config.toml
n_layer = 15
d_model = 192
n_experts = 64
experts_per_token = 2
d_expert = 64
d_shared_expert = 128
activation = "swiglu"
moe_layers = [0, 1, 2, 3, 4, 5, 6, 7, 8, 9, 10, 11, 12, 13, 14]
router_score = "softmax"
normalize_top_k = false
routed_scale = 5.66
balance_loss = 0.00794
balance_bias = false
router_logit_norm = 2.0
init_std_router = 0.0205
lr_router = 0.000436
vocab_size = 16384
norm = "rmsnorm"
norm_eps = 1e-05
tie_embeddings = false
optimizer = "laprop"
lr = 0.00103
beta1 = 0.9
beta2 = 0.99
grad_clip = 2.0
batch_tokens = [32768, 65536, 98304]
seq_len = 1024
train_tokens = 246300000
steps = 4036
dataset = "wikipedia_en"
Below are experts of layer 5 (counted from 0) of a mixture-of-experts language model. Rows are named router (the router's row for the expert), gate (a neuron's input weights, with its number), up (a neuron's input weights, with its number), down (a neuron's output weights, with its number) and show model dimensions 0-191. Each number is 128 + 24 x the weight over its row's rms, rounded and kept within 0 to 255.
After each expert's rows: a language model's description of what the expert responds to. This comes from a sample of Wikipedia text that the model never trained on.

# expert 3
router [146 153 139 140 107 174  95 150 135 154 139 111 161 165 112 118 129 128 139 147  82 162 132  97 128 144 110 133 100 119 125 139  89 130 122 113 137 116 140 143  79 167 171 109 148  98 160 118 100 158  83 121 119 104 126 149 122 100 176 150 133 174  97 147 103 111 121 147 116  94 116 151 120 195 155 142  98 136 131 148 126 112 133 121 127 152 108 133 149 121  99  67  93 132 162  94 112 162 167 101 128 138  89 135 124 110 121 144 160 138 133 116 127 123 147 127 130 153 132 125 147  78  85 110 115 121  98 123 127 102  93 167 112 109 137 153 140  93 145  96 156 113 129 111 128 150 170 151 131 107 131 128 150 110  96 152 140 120  62  94  92 139 120  96 102  91 133 171 130 118 116 144 133 141 115  90 161 136  98 137 116 133 133 132 134 142 146 164  85  92 126 164]
gate0 [218 153 125 143 128 167 113  96  95 110 131 115 180 108 113 127  89 149 109 165 112 114 159  87 142 113 108 104  85 139 153 142 134 151 150 111 130 135 149 101 140 126 115 150 137 101 135 153 115 143 109 128  93 106 139 166 152 125 106 119 135 121 123 155 112 131 164 126 146 139 117 109 141 156 115 104 146 121 125 137 134 123 168 115 112 110 139 151 155 130 153 135 119 101 142 121 126 126 123 117 100 125 131 165  88 121 113 147 137 127 151 119 124 132 109 149 140 116 107 139 136 105 141 143 110  78 147 113 254  79 152 120 132 141 148 134 119 133 127 152 152  99  77 118 132  88  90 115 173 118 162 141 165 134 133 117 130 133  90 154 144 128 124 112 133 109 129 134  91 150 135 189 123 104 143 143 156 136  96  96 110 105 177 151 122 121 130 119 106 122 139 157]
up0 [110 108 130 158 183 103 115 119 148 138 138 139  99 133 129 133 154 127 138 143 119 134 141 159  89 112 110  88 123  90 110 106 132 135 119 122 109  96 155  69  94 126 144 150 145 150 105 147 136 121 110 115 160 116 158 148 101 147 124 119 123 127 152  77 236 125 104 123 130 122 138 144 100 114 116 151  97 108 124 137 132 133 107 129 123 125 114 174 149 121 131 141 111 130 129 127 127 101 156 153 131 106 126 154 152 132 124 156 132 135  87 145 142  96 136 116 134 153 118 147 111 137 110 112 144 138  96 131 129 127 137 124 191 144 117 128 116 166 148 135  91  97 146  96 122 150 115 127 121 115 124  98  80 117 101  88 129 127 161 120  81 109 155  88 153 175 117 120 215 114 118 124 128 140  92 154 142 158 128  97 138 104 133  74 128 103 100  93 144 160 126  87]
down0 [155 127  84 127  95 151 115 152 100 130 114 123 171 151 159 152 134 146 126  89 100 141 108  78 143 133 140 126 148 119 166 136 165 138 132 108 123 150 133 102 120 137 117 157 142 137 153 120 108 119  99 133 128 136 184 107 139 144 188 169 112 156 140 157 160 149 155 100 122 140 124 151 153  88 128  88 111 122 111 158 115  97  92 124 123 151 164 162 147 165 161 142 131 132 126  55 120 113 123 164 130 130 158 130 110 108 127 133 151 133 149 132 144 115 135 138 166  86 109 104 144 163 134 105 124 151  97 100 171 158 172 141 126  90 139 120 109 130 141  82 139 106 152 124 155 130 149 124 143 121 123 181 109 146 142 132 176 142 163  77 155 181 143 117 154 116 136 148 146 142 123 105 122 137 102 156 152 158 138 115  98 131 139 121 119 151 172 156 126 119 133 181]
It responds to: Nouns after determiners. Common nouns right after the, a or this, often media and office terms such as office, track, version, map, format.

# expert 34
router [140 143 143 160 132 151 121 142 141 153 110 109 129 161 114 114 108 121 118 131 161  99 101 160 137 110 126 114 125 104  98 122  91 149 110 119 142  75 170 136 116 110 134 121 132  97 122 130  99 153 130 129  87 125 119 150 155 158 145 149 155 137  87 138 107  96 146 149 101 125 121 100  84 138 134 108 136  91 125 111 106 105 107 117 119 169 126 131 144 108 162 112 107 124 109 149  78 126 118 125  74 111 142 175 119  77 168 117 115  91 138 106 138 108 153 124 106 159 118 139 135  76 129 168 101 102 153 169 100 133 126  78 113  84 118 151 133 101 142 158 147 145 149 103 150  87 148 146 128 113 139 143 134 124  95 141  80  92 178 145 129 126 126 106 109  83 140 153 129 130 120  90 150 120 163  64 155 128 146 171  99 102 126 118 162 107 132 111 125  86 149 153]
gate1 [124 255 111 131 135 137  89 177  90 143 176 120 121 138 102 119 120 128 153 131 105 111 129 135 125 133 147 167 108 151 157 133 137 158 166 145 116 142 128 123 119 125 140 125 108 128 112 132 159 118 134 166 158  71 153 109 150  98 158  96 131 168 122 175 157  91 101 108  77 137 120 158 125 131 117 146 132 123 120 126 135 164 166 120 150 139 137 149 108  92  97 134 118 118 136  88 129 125 131 134 126 133 127 141 122 116 117 146 116 126 103 139 115 164 116 170 131 115 140 137  90 156 135  94 120 154 107 139 154 215 122 153 114 140 152 118 142 107 143 122 127 142 125 121  99 124 110 105 149 140 104 136 124 100 134  92 142 147 153 136 165 123  96 111 109 142 121 153 158 124 102 105  97 126 100 112 152 139  85 125 143 141 163 118 151 112 150 119  92 118 119 159]
up1 [152 127 107 125 144 137  99 143 130 149 126 101 111 154 151 104 130 136 139 173  98 119 147 155 128 134 155 147 133 167 142 152 127  85 158 126 130 164 135 107 128 119 119 151 102 138  90 102 137 147 139 119 159  93 144 108 141 142 127 159 127 152 139 172 128 245 104  62 125 138 138 146 111 121  95 130 107  86 141 107  83 110 119 125 122 125 151 110 110  90 101 116 117 131 127 128 122 158 133 132 111 117 124 103 166 131 124 133 132 101  88 142 111 148 101 167 117  93 138 140 120 119 137  90 112 142 135 127 107 151 128 161 118 165 131 129 147 114 144 142  98 104  77 133 138  94 146  91 120 160 124 116  94 111 129 152  84 140 166  92 155  94 123 115 114 136 111 122 178  99 163 176 134 102 115 148 111 116  93 128 139 131 103 130 137 141 163 146  77 152 103 152]
down1 [157 195 109 146  83 135  92  99 132 142 125  50 102 136 129 128 179 130 130 150 142 142 132 145 153 109 155 140  96 102 129  94  99 115 171  93 126 141  93 118 116 111 126  48 132 118 117 134  99 119 147  69 109  80 136 125 143  73  93 128 110 115 132 155 114 128 114 124  61 103 158 103 105  84 148 120 123 125 128 139 173 105 116 122 122 135 155 131 165 139  96 130 121  96 144 138 108 117 100  79 140 118 131 188  94 114 120 135 132 104 127 162 126  94 162 106 113 155 135 121 119 143 108  96 137 119 117 142 110 158 142 133 140 126 126 106 153 149 152 136 114  96 154 120 159  76 138 129 138 106 165 179 122 136 133 124 120 127 157 159 112 127 141 108  94 113 130 118 109 115  76 116 132 114 119 108 121 119 133 124 114 108 126 141 128 126 115 132 134 102 123 140]
It responds to: Predicate adverbs, adjectives. Words after is, was or are that lead into a clause, such as responsible for, known as, such as, not, seems to, considered.

# expert 23
router [132 161 138 141 138 155 104 100 174 133 124 140 104 163 102 132 122 176 147 137  97 120 114 143 153  81 142  97 118 117  92 140 111  88 111  96 137 137 162  92 151  87 129 121 156 157 156 108  86 136 130 133 138 137 158 107 124 141 148 114 117 117 132 135 144 158  58  94 143 108 102 126 118 108  80 115  94 143 113 110 152 148 147 113 116 115 170 130 177 125  83 114 148 112 120 117 143 120  96  93 126 149 160 135 149 114 112  97 167 161 126 167 136 144 101 121 137 134 126 166 128 162 104 105 124  84 156 165  88 126  95 116 136 130 124 101 169 141  97 165 157 140 112 104 128 139 133 151 105 151 160 158 120  91  98 150 124 100 182 116 111 105 102 126 102 102 123 113 145 138 109  95 143 156 133 119 175 154 127 115 122 159  94 135 151 148  97 163 144 143 100 131]
gate1 [118 254 122 109 136 139 122 128 132  81 106 174  95 122 101 118 142 135 119 114 105 121 117 125 109 131 119 154 122 143 144 125 140 144 107 133  95 102 146 172 108 117 103 135  97 114 125 103 119 117 114 116 121 111  88 121 132  68 157 101  80 119 133 126 130 149 137 140 123 128 135 117 122 139 114 103 145 183  96 163 145 127 135 113 126 106 113 131 111 133 136 142 118 155 171 110 136 136 132 119 138 150 136 105 148 120 143 119 110 144 129 136 151 157  98 133 134 118 146 128 132 105 105 122 135 163 140 107 116 255 127 145 146 116 164 107 146 133 136 146 145 150 121 165 148 135 134 150 134  82 112 131 124 134 151 141 106 119 122 103 122 131 111 106 159 103  96 126 141 138 140 140 109 103 153 148 148  94 105 140 103 127 133 117 146 114 133 121  91 118 103 165]
up1 [ 58 133 122 141 113 122 129 127 122 113 117 147  96 159 112 105 139 158 111  99  95 170 104 152 149 101 170 158 133  89 105 115 133  82 139 135 104 124 122 152 102 174 127 129 103 126 108 122  92 112  97 112 139 106 104 109 142 100 175 115 139 127 112 111 116 211 111 131 143 146 149 124 131 139 102 108 101 162 115 133 162 131 123 107 100  93 112  87 101 118 135 128 166 138 130 127  95 151 120 105 151 140 159 106 128 160 129 140 105 172 115 129 168 190 107 127 141 102 154 113 128 156 143  87 171 151 157 109  97 143 102 112 176 141 160 103 154 117 100 136 148 145 155 120 164 151 179 158  90 126 121 118 133 129 161 118 105 142 128  57 128 108 110 107 154 154 145 142 141 134 149 104 117  99 129 132 143  91 120 140 129 135 128 120 145 120 151 126 102 142 139 126]
down1 [ 95 152 105 102 110 138  91 118 126 138 160 114  91 122 138 130 119 179 138  98  56 153 144 161 149  85 132 160  91 125 131 145 104 104 165 109 149 101 165 126 145 135 169 114 124 103 114 130 143 113 151 128 114 112 129 123  94 149 134  94 116 115  95 110  96 134 140  87 153 139 134 120 117 167 110 100 137 141 106 129 138 130 134 163 151 108 106 161 147 147 125 150  81 132 150 158  82 118 140 133 108 147 138 128 109 147 117 146 187 159 120 119 137 141 104 123 123 125 164 131 118 168 122 145 112 150 124 130 134 140 134 135 122 101 161 124 141 131 135 127 114 150  77 113 173 170 125 112 114 124 113 179  98 118 123 105 115 113 146  65 133 115 111 148 119 157 127 173 120 149 130  89 161 148 115 111  85 124 115 131 120 145 127 115  85 163 143 122  94  64  67  97]
It responds to: Past participles after was. Past-tense and participle verbs after was, were or he in narrative prose, such as donated, decorated, released, won, named.

# expert 14
router [145 156 118 143 129 140 124 145 166 164 122 109 107 151 149 128 139 149 119 132 135 125 121  96 119  96  86 119 125 112 154 138 116 140  84 138  96 123 180 170 126 147 159 102 122 133 133 112  76 134 102 107 161 136 141  98 118 114 157 164 100 125 138 117 138 124  96 149 169 137  90 104 169 155 101  99 102  73  87 113 147 126 111 115  99 146 119 177 144 128 105 104 110  98 119 107  89 115 113 126  91 129 158 160 110 122 150 154 139  99 136 139 155 134 114 127 136 156 130 173  88 108 123 151  82 116 137  91  94  90  94 122 148 122 123 169 151 137 113 114 135  70 120 105 147  86 126  89  86 112 137 152 165 138 105 145 149 145 101 145 141  99 141  69 186 110 127 118 120 155 137 107 124 135  92 116 158 152 116 102 106 122 114 125 126 130 119 150 141 123 152  97]
gate1 [141 244 126 140 110 108 111 154 130 111  79 125 173 121 128 151 146 134 161 132 158 143 141 140 122  94 158 125  84 171 114 127 146 134 116 105 122 130  90 156 123  95 106 122 137 145 150 138 118  94 103 130 139 120 145 162 133 140 128 115 118 110 130 132 117 122 118  93 115  88 143 129 114 124 138 145 149 138 155 116 129 136 160 131 139 110 109 142 134 168 160 118 135 139 100 131 153 153 105 135 171 102 146 140 114 121 108 124 119 117 118 152 108 166 141 113 160 123 168 126 126 109 143 119 124 143 130 158 120 255 137 149 157 118 117 105 125 149 124 110 121 123 118 140 145 147 114 139 174 123 137 123 125 131 151 144  78 166 187 106 142 115 136 139 125 120 126 157 107  84 157 111 120 126 157 116 143 139 107 103 128 163  92 101 106 112 113 113  99 120 109 148]
up1 [137 125 126 121 117 103 137 158 151 129 129 100 154 148 101 116 161 130 185 147 125 101 149 132 129 101 123  98 100 141 140 150 133 177 152 126 127 118 125 141  75 113 110 117 158 147 125 109 101 104 146 120  95 104  95 130 132 137 140 145 101 112 142 116  82 255 136 157 136 140 130 169 121 123 126 120 108  92 102 115 141 128 118 147 153 141 152 144 138 145 100 154 130 111 107 117 107 165 143 120 144  91 103 100 130 170 138 116 114 149 124 135  89 136  97 145 136 173 148 139 120 170  99 107 153  99 129 117 140 121 172 117 143 119 133 106 162 146 165 134 151  96 105 153 127 155 145 177 125 107 130 124 147 124 147 152 134 112 165  75 157 108 170 152 145 132 116 118 145 122 113 153  78 147  96 112 117 115 124 118 148 116 146 121 116 142 160 137 112 147  99 118]
down1 [153 119 144 154 140 141 145 100 114 114 124 142 105 118 115 100 119 117 115 112 153 190 148 145 130 176 107 127 171 156 105 116 162  91 137 139 128 114 117 106 123 123 108 102 120 131 151 125 167 172 121 131 144 112 202 166 111 111 129 134 166 122 130 122 107 114 129 129 105 118 110 157  78  69 173 132  80 119 121 138 106 131 131 116 133 118 103  86 122 131 144  96 146 113 112 131 120 142 125 146 131  89 108  87 108 143 102 160  83 113 123  98 120  95 201 115 115 156 109 133 142 149 183 115 130 111 150 122 158 169 128 107  87 173 130 119 147 119 122 119  76 142 104 106  99 111 140 148 128 118 131  64 149 148 149 103 113 133 121 153 120 106 171  72 136 143 128 104  94 113 135 129 128 124 164 142 114 146 110 142 128 145 107 149 115 137 156 155 162 136 136 124]
It responds to: Table filler tokens. Dashes, pipes and small numbers inside discography and chart tables, stray byte fragments and braces, plus some plain uses of the and an.

# expert 25
router [128 173 106 152 149 146 138 162 137 174 153 106  99 153 134 130 160 139 137  91 123 107 156 169 124 139 110 114 121  83 168 140 153 128 110 106 144 132 152 152 136 152 155 119 123 101 143  98 115 159 119 134 135 131 108 158 147 150  98  92 142 136 158 187 144 120 114 135 149 128 136 109 145 158 116  63 111 111 101 143 155 159 104 117 137 133 141 126 171 139  94 123  98 130 139 143 104  98 112 129  83 143 156 152 130 129 152 147 164 103 161 116 167 124 106  93  99 147  95 146  74  95 111 167 110 128 100 101 113 121 138 146 137 164 117 128 113 111 140 131 144 100 158  89 144 114 136  98  88 132 118 150 187 119  98 118 144 141 120 128  97  87 126 158 157 102 130 149 114 109 146  93 114 151 130 120 161 157 112 144 105 185 124 161 106 104 123 141  82 141 159 145]
gate0 [229 135  94 106 123 159 172 161 106 128 119 118 120 128 131 109 144 153  89 169 134 131 155 109 155 120 136 126  66 135  84 127  81 135 109 121 120 127 135 128 101 115 134 108 132 138 135 146 146 145 131 112  98 128 136 142  85 100 165 103 137 126 139 122 125 154 126 143 140  97 126 129 148 151  99  87 115  84 124 126 152 161  99 118 125 122  95 131 115 143 160 134 132 116 130 143 116 124 136 156 132 141 122 135 160 108 105 131 152 108 149 114 140 115 152 115 162 142 140 143 109 179 107 139 131 153  87 105 215 129 116 125 118 105 134 128 132 136 106 120 120 143  78 139 104 150 124 169 106 113 149 162 132 154 129 137 108  80 132  81 195 143 142 150 131 142 186 119 130 112 117 119 125 141 148 143 110 122 126  86 170  97 141 111 148 156 161 107 147 149 137  91]
up0 [112 113 112  92 165  99  88 111 167 148 165 123 107 132 139 120 133 108 115 108 134 105 143  89 168  85 110 131 152 144  95 108 156 123 138 131 122 142 130 147 112 109 150 123 149 114 124 162 131 112 122 116  93 119  94  70 144 132  91 159 149 121 117 108 228 105  91 184 127 151 125  86 125 163 129 115 144 112 136 142 136 120 168 132  84 102 132 129 110 117  86 143 124 140 107 110 162  71 117 114 132 138 157 143 104 149 148 113 169 142 125 156 119 108 112 117  94 139 115 116  84 116 128 150 124 126 107 181 125 114 123  85 117 118 122 150 124 100 134 132 121  94 131 182 100 114 120 118 129 140  98 114 161 139 103 132 173 143 126 150 141 161  77  89 136 142 111 129 156 168 119  96 118 114 111 123 123 100 163 147 109 149 145 138 117 133 104 146 130 165 128 144]
down0 [141  83 114 149 110 131 103 117  94 128  69 242 118  57 121  96  68 162 144 131 105 123 146 117 130 141 103 142 141 147 108  98 121 172  98 129  83 111 125 102 146 131 103 169 137 144 129 120 124 141 137 100 134 151 137 111  74 127 172 144 123 117 117  77 140 147 105 149 116 140 122 148 137 115 125 136 122 127 117 139 129 119 148 122 115 144 106 136 112 137 129 144 143 100 173 125 119 124 111 146  97 152 118  75 118 139 142 122 130 122 122 144 133 127 120 116 139  96 143 151 143 155 139 158 124 113 129 159 131 109 129 107 102 112 107 163 102 125 118 124 135  70 150 121 107  52 126 160 157 111 134 151 118 121 135 122 109 135 147 145 160 172 117 111 169  87 139 116 119 148 139 114 105 110  97  98 102 130  92 140 138  98 166 136 158 114 154 126 128 113 128 101]
It responds to: Sentence and paragraph breaks. Full stops and line breaks between sentences or after headings, before words like The or In; also some word-middle pieces.

# expert 49
router [118 150  84  90 100 162 114 142 137 113 125 104 170 155 132 147 123 129 132 125  91 118 134 129 120 135 104 171  86 156 175 141 134 160 164 106 109 150 145 142 107 146 109 113 151 113 134 147 134 154  87 107 113 109  90 131 173 108 179 153 118 160 149 135 152 117 147 135 105 133 126 107 147 148 128 165 148 104 119 153 118 161 119 117 130 155 138 104 129 120  92 167 146 134 131 158 105 114 142 142 149 153 140 167 148 101 110 178 145 126 116 116 104 124 109 107 160 136 122 140 105 110 117 150 105 122 139  94 113 153 109  90 163 119 164 122 180 147 174 124 129 119 106 106 149 117 159 124 186 112 108 188 158 137 124  85 137 141 125 120 135 110 111 120 181 101 119 144 151 137 169 100  98 163  83 125 140  88 126 132  86 131 123 136 167 123 169  83 123 119 146 103]
gate0 [255  96 121 127 117 114  96 134 123 122 116 147 113 133 162 184 130 113 122 142  93 169 121 135 110 155 161 154 100  90 128 167 143 102 130 132 123 122 129 131 112 120 116 116 128  68  98 129 127 125 130 155  97 156 177 134 105 155 153 137 140 125 122 127 120 128 156 133 136 156 136 135 125 163 149 166 139 126 123 129 123 136 134 175 107 140 125 134 156 109 130 125 109 147 124 123 131 137 124 116 146 125 143 115 145 134 110 142 146 157 130 138 131 107 128 136 123 134 137 139 147 122 146 102 137 120 128 149 248 121 139 107 141 131 136 142 117 162 101 118 142 142 168 143 109 144 141 124 126 152 156 130 118 126 128 106 118 149 132 139 130 100 170 145 129 103 130 111 154 131  93 114 132 130 135 139 137 152 105 169 123 138 151  94 139 133 146  91 136  98 179 129]
up0 [ 98 147 123 100 124 138 134 122 101 126 128 125 112 135 107  87 117 138 124 135 129  87 118  92 153 130 102  87 165 124 124  96  85 151  99 145 105 133 110 124 145 121 164 130 164 145 179 133 109 124 120  73 134 128  80 116 115  99  98 115 103 153 116 102 255 147  90 112 127 126 114 106 144 119 108 111 104 139 106 132 119 103 114  97 190 107 140 152 119 152 136 107 121 136 103 106 113 120 156 127 112 147 120 114 113 124 168 141 110 128 122 132 104 163 143 149 110 135 146 114 122 141 140 127 145 114 152 103 122 134 117 123 144 144 112 152 117  77 116 138 155 139  92 132 156  91 122 112 150  93 114 153 157 140 108 146 128 136 161 123 152 175  63 149 136 179 141 100 101 119 148 126 138 135 122 111 114 118 140 101 151 107 111 159 110 144 121 168  95 131 120 126]
down0 [149  82 149 110 122 132 132 112 124 136 114 255 113 102 107 139  95 169 108 129 123 139 115 123 142 125 109 132 139 151  90 153 129 133 119 119 138  65 126 109 115 113 119 153 151 114 138 128 140 118 107 140 176 132 124 138 114 173 144 169 126 128 136 149 133 103 110 112 161 113 118 138 141 189 133 126 156 101 161  82 142 128 148 123 140 138 129 139 130 133 130 170 108 155 135 132 149 131 140 104 130 143  75  75 119 119 106 151 138 164 123 143 135 102 110 111 138 127 146 117 141  96 124 112 120 127 134 155 160 138  80 125 120 115 111 118 138  78 120 130 144 124 137 106 118  95 111 148 137 165  89 161 130 145 123 121  44 129  91 159 121 114 134 102 105 158 153 147 151 175 121 132 154 127 118 130 136 146 128 132  99 115 133 106 134 118 109 161 121 150 168 125]
It responds to: Sentence-ending punctuation. Periods, closing quotes and blank lines ending a sentence or paragraph, before The, In, He or a heading.

# expert 8
router [106 145 170 126 161 150 128 106 141 133 162 117  96 146  98 142 139 147 144 119 109  97 107 131 129 178 128 105 147 126 128 126 112 127 180  90 176 147 164 148 171 146 166 118 145 152 172 130 106 121 113 112 126 104 134 109 111 150  84 132 106 153 160 150 107 161 130 158 148 123 132 188 141 110 108 153 147 112 124 125 116  96 137 124 109 112 130 106 120 180 119 125 155 124 157 100 140  96 132 142  80 100 125 101 121 115 152 104 146 141 109 151 155  98 162 158 119 131 116 106 171 121 124 101 131 149 128  95 179 126 126 151 105  95 121 162 134 118 115 147  98 106 115  93 123  98  90 102  85 125 149  95  95 115 113 123 160  99  68 163 129 163 120 146  93 134 124 165  73 148 111 101 139 109 146 117 164 135 144 141 109  85 120 127 133 107  99 145 166 119 139 126]
gate0 [228 140 123 115 120 163 187 138 136 113 113 127 103 102 128 103 152 111 122 101 119 132 116 118 161 124 131 157 118 112 124 135 131 162 121 143 119 105 136 133 114 129 110 105 149 126 107 152 134  92 115 135 121 124 127 124 112 152 118 171 175  89 157  85 127 122 132 104 140 128 114  97  84 120 118 130 124 129 121 119 163 101 147 139  69 156  78 121 121 117 157 126 142 160 142 126 112 156 113  90 154 114 148 162 132 113 133 134  97 135 145 119 169 150 160 133 135 147 133 150 120 123 146  95 134 125 106 107 255 157 163 145 103 153 131 115 145 117 138 157 117 201 109 143 114 151 124 126 144  99 122 131 140 106 154 104 140 158 132 103 135 119 122 111 111 126 136  99 124 144 126 119 132 116 134 151 114 115  95 137 163 129 137 115 132 143 148 125 101 162  94 115]
up0 [125 150 145 135 124 106 115 122 138 127 147  95 112 115 148 115 127 165 127 127 139 129 134 126 135 104 106 165 129 105 182 136 153 157 141 153 140  94 155  96 137 160 113 129 164 128 107 168 105  81 130 154 156  82 133 113  76 115 150 142 146 115 171 140 255 119 139 116 157 127 107 109 128 139 138 161  53 162 116 120 154  90 108 155 103  93 127 160 109 118 142  96 139 147 128 120 125 139 113 127 146 159 121 164 122 109 148 124 124 121 164 141 169 122 134 174 131  98 128  95 143 118 115 127 119 143 126 120 134 149 106 130 127 120 136 118 114 140 105 113 120  89 156 143 100 108 129 121 171 105 122 103 134 120 109 136 129 137 144  95 110  86 109 171 115 149 117 130 131 112 141 138 115 126 115  88  98 138 132 117 142  89 121 108 153 138 183 131 147 124  85 112]
down0 [105 103 129 107  89 158  93 152 103 135 110  73 128 164 105 157 132 160 119 145  99 148 140 110 153 130 149 154 160 167 134 143  90  87 111  84 145 205 147 115 149 135 156 109  96 124  84 174 127 121 123 155 169  91 138 147  95  83 111  87 109 108 120 146 159 148 144 155 145 122 126 167 149 127 154  84 123 144 136 123 111 108 123  93 109 109 129 116 139 145 165 129 147 128 130 117 118 114 153 140 106 132 137  77 121 145 134 116 139 129 115 136 123  84 103 120 128  92  72 110 124 113 130 130  76 152 136 138 128 105 131 158 154 166 112 155 132 127 138 135 106 115  99 121 148 122 113 129 112 119 149 149 147 169 144 104  92 134 111 149  90 135 100 128 157 119 137 145 129 143 154 131 162 125  99 148 146 125 120 158 100 110 122 190 159 139 117  69 107 112 118 156]
It responds to: Proper names, places, parties. Country, state and city names, party and institution words, and table headers, such as California, Democratic, Communist, Roman, Date.

# expert 43
router [123 168  81 153 129 150 136 121 130 163 148 108 107 145 120 130 161 164 165 109 136 129 130 155 136  88 168 111 148 155 117 154 138 102 117 100 116 167 131 149 136 136 133 101 132 131 157 174 111 150 119  68 132 167  84 152 123 117 125 100 114  63 145  98 116 127 150 123 120 153 124 147 128 125  99 121 142 125 105 112 132 140 105 148 123 137 131 120 162 147 113 127 137  98 114 109 120 128 131 171  94 133 131 139 149  81 131 148 118 116 117 116 154 111 111  95 122 120 125 169  99 106 104 132  99  92 107 121  93 144  93 121 181 134 177 139 156 107 116 125 151  94  98 127 135 151 156 129 135 112 124 148 139 116  84  80 161 158 112 146 172 132  94 116 172 138 125  84 106 119 157 114  96 146  93 171 112 104 118 110 131 142 108  95 108 173 119 176 108 141  96  83]
gate0 [252 114 112 109 141 111 102 135 136 117 108 136 110 131 132 109 127  91 111  89 189 137 101 127  98 123 131  74 120 135  99 136 148  98 163 113  90 113 132 110 130 134 132 148 137 122  94 137 130 128 134 135 138 103 153 150 158 148 108 145 125 112 130 130 154 136 122 135 124 124 124 108  82 152 139 113 132 131 146 124 138 142 165 120 117 153  88 128 147 154 126 142  87 106 133 135 129 168 151 108 118 123 147  98 129 171 150 116 134 105 116 171 113 124 170 171 108 141 144  99 124 160 134 139 127 108 111 179 253  98 119 131 112 141 116 125  99 136 114 135  80 121 152 149 137 104 134 142 108 122 102  99 119 122 111 136 122 122 113 140 137 129 135 149 120 138  77  98  86 130 124 103 135 128 127 114 112 137 153 134 150 148 120 139 109 116 102 121  95 146 147 134]
up0 [ 96 105 156 142 140 116 139 106 129 121  88 128 156  70 107 118 112 154 168 134 135 106 113 134 100 123 115 162 166 141 130 120  86 130 102 112 142 124 112 138 180  80 103 125 113 178 165 118  96 141 150  76 142 175  76 131 122  97 123 119 145 121 126 136 247 164 154 109 135 136 105 126 128 134  93 109 141 158 125 106 142 133 107 146 112 108 148 155 151 104  95 113 150 109 109 119 134 117 123 125 129 103 133 102 110 135 152 146 101 148 113 102 169 126 120 139 129 121 122 117 151 114 154 107 121 141 123 108 130 155 113 143 123 108 112 106 135 127 156 135 140 112 109 113 115 160 104 132 129 103 184 143 129  99 153 125 121 150 103 137 116 133 124 116 107  69 151 125 152 102 139 124 157  89 139 201 117 122  73 105 130 121  89 114 120 106 132 138 133 116 137 114]
down0 [175 134 117 109  68  93 123 137 100 124 122 115 129 118  85 185 130 163 200 113 165 143 114 142 137 114 136 141 161 161 159  90 122 115 126 168 144 146  99 125 161 139 108 144 139 124 170 169 140 126 179  83 190 126 165 144  83 116 122  84 114 113 134 130 130 124 141  99  69 175 124 161 137  97 114 114 101 144 168 100 150 130 123 128 132 123  95 135 131 139 132 129 139  90 131 142 138 112 106 107 107 118 174 114 108 134 126 113 154 102 141 130 132 117 115 144 110 102 135 156 159 160 146 154 119 140 124 119 145 165 130 131 106 125 125 112 159 141 178 138 118 149 141 143 115 111 141 133 160 116 161 165 119 151 158 140 131 116 127 157  76 111 122 144 126 107  95 126 138 141 141 122 110  75 171 120 135 145 115 136 136 158 126 144  93 138 174 165 127 117 141 127]
It responds to: Table cells and breaks. Table pipes, separator rows and line breaks ending tables before headings, in discographies, election and match results, such as ±%.

# expert 17
router [117 166 103 131 114 110 160 148 146 120 114 106  99 130 165 128 164 146 141 167 148 102 146 133 118  98 127  99  91 133 144 120 113 122 173  92  87 101 118 160 113 144 110 128 130 129 128 125 117 132 153  95 108 130 114 114 145 115 169 114 111  81 105  90 137  94 167 120 119 164 108 132  90 138 137 108 109 132 146 100 133 144 118 173 150 118 116 139 128 136  97 131  97 105 151 114 148 142  70 127 145 149 134 181 142 147 119 128 135 119 135 119 116 100 138 130 124 114 120 112 110 131 157 109 110 118 146 148  96 151 113  92 149 123 131 124 171 179 133  77 164  95  94 102 165 156 172  90 102 123 134 102 136 104 147 109 167 152 151 113 157  87 134 110 123  95 104 153 130  96 117 103 126 161 123 121 111 109 152  79 150  87  86  71 135 104 130  96 101 157 163 157]
gate1 [163 234 163 123  95 115 165 136 124 156 156 150 105  89 157 123 162 154 174 105 152 135 132 170 122 126 166 118 155 117 139 147 104 122 119 148 121 135 149 135 135 122 133 136 126 140 166 135 129 135 182 113 123 146 138 123 145 157 169 103 161  87 132 113 133  91 118 125 140 169 111 167  94 115  96 164 160 152 158 117 126 157 155 165 109 137 152 133 133 121 139 135 132 131 151  79 134 124 109 128 127  89 163 116 150 150 126  70  93 135 155 115 152 122 117 103 114  82 141 147 140 158 121 153 149 101 114 141  94 213 121 146 152 134 117 108 145 136 130 123 109 123 146 106 166 119 122 133 108 111 134 121 150 112 153 155 139  83 100 108 136 105 128 127 127 148 131  94 149 115 119 149 152 123 172 146 100 132 146 100 112 128 158 107 115 137 123 110 148 132 133 130]
up1 [167 131 158 128  98 100 139 122 130 156 163 140 114 116 162 111 154 139 137 118 128 108 167 164 126 135 174 162 130 143 110 160 100 125 110 133 148 142 150 128 119 148 111 125  97 133 149 136 137 114 181 125 136 143 159 131 119 152 107 121 140  90 133 106 128 210 140 117 129 173 139 162  85 112 122 160 159 151 184 123  93 153 125 177 108 156 146 128 136 118 118 130 135 138 132 106 159 131  81 116 114 128 134  90 168 179 131  89  87 125 179 136 115 144 138 121 129  64 160 150 124 183 119 130 143 154 114 112 117  98  89 112 144 155 117 124 157 140 138 124 118 137  91 123 164 122 127 152 110 112 144 113 156 116 190 140 172 105 110 119 126 101 125 113 127 148 103 117 171 122 139 133 132 145 172 117 132  96 141 115 127 100 118 132  84 122 124 154 129 152 156 107]
down1 [ 90 144 113 142 128 150 127 130 125 128 107 147 121 161  89 154 121 144  92 127  75 137 123  86 146 126  90 103 155 121 125 137  87  77 164  99 130 147  99  93  97 140 156 118 115 130 143 147 120 106  94 154 127 111 114 104 149 130 107  98 135 144 135 114 173 162 166 120 127 111 100 140 129 144 120 119  85 114 177  99 154 187 113  86  99 104  88 218 110 119 102 137 115 103 131 152 136 120 100 139 116 143 122 161 138 165 133 162 128 181 118  96 113 136 132 134  92 129 126 110  88 114 210 105  94 133 156 120 129 132 141 124 117 146 122 139 135 156 117 102 125  80 147 148 165 140 126 135  98 129 136 163 153 156  81 112 116 153 132  84 106 137 143 121 129 111 152 127 131 138 127 141 138 125 145 128  96 138 165 110 109 140 143 124 120 112 114 108 122 123 119 151]
It responds to: Song and album titles. Capitalized words inside song, album and award titles in music and film listings, such as Love, Get, Have, Let, plus separators in credit tables.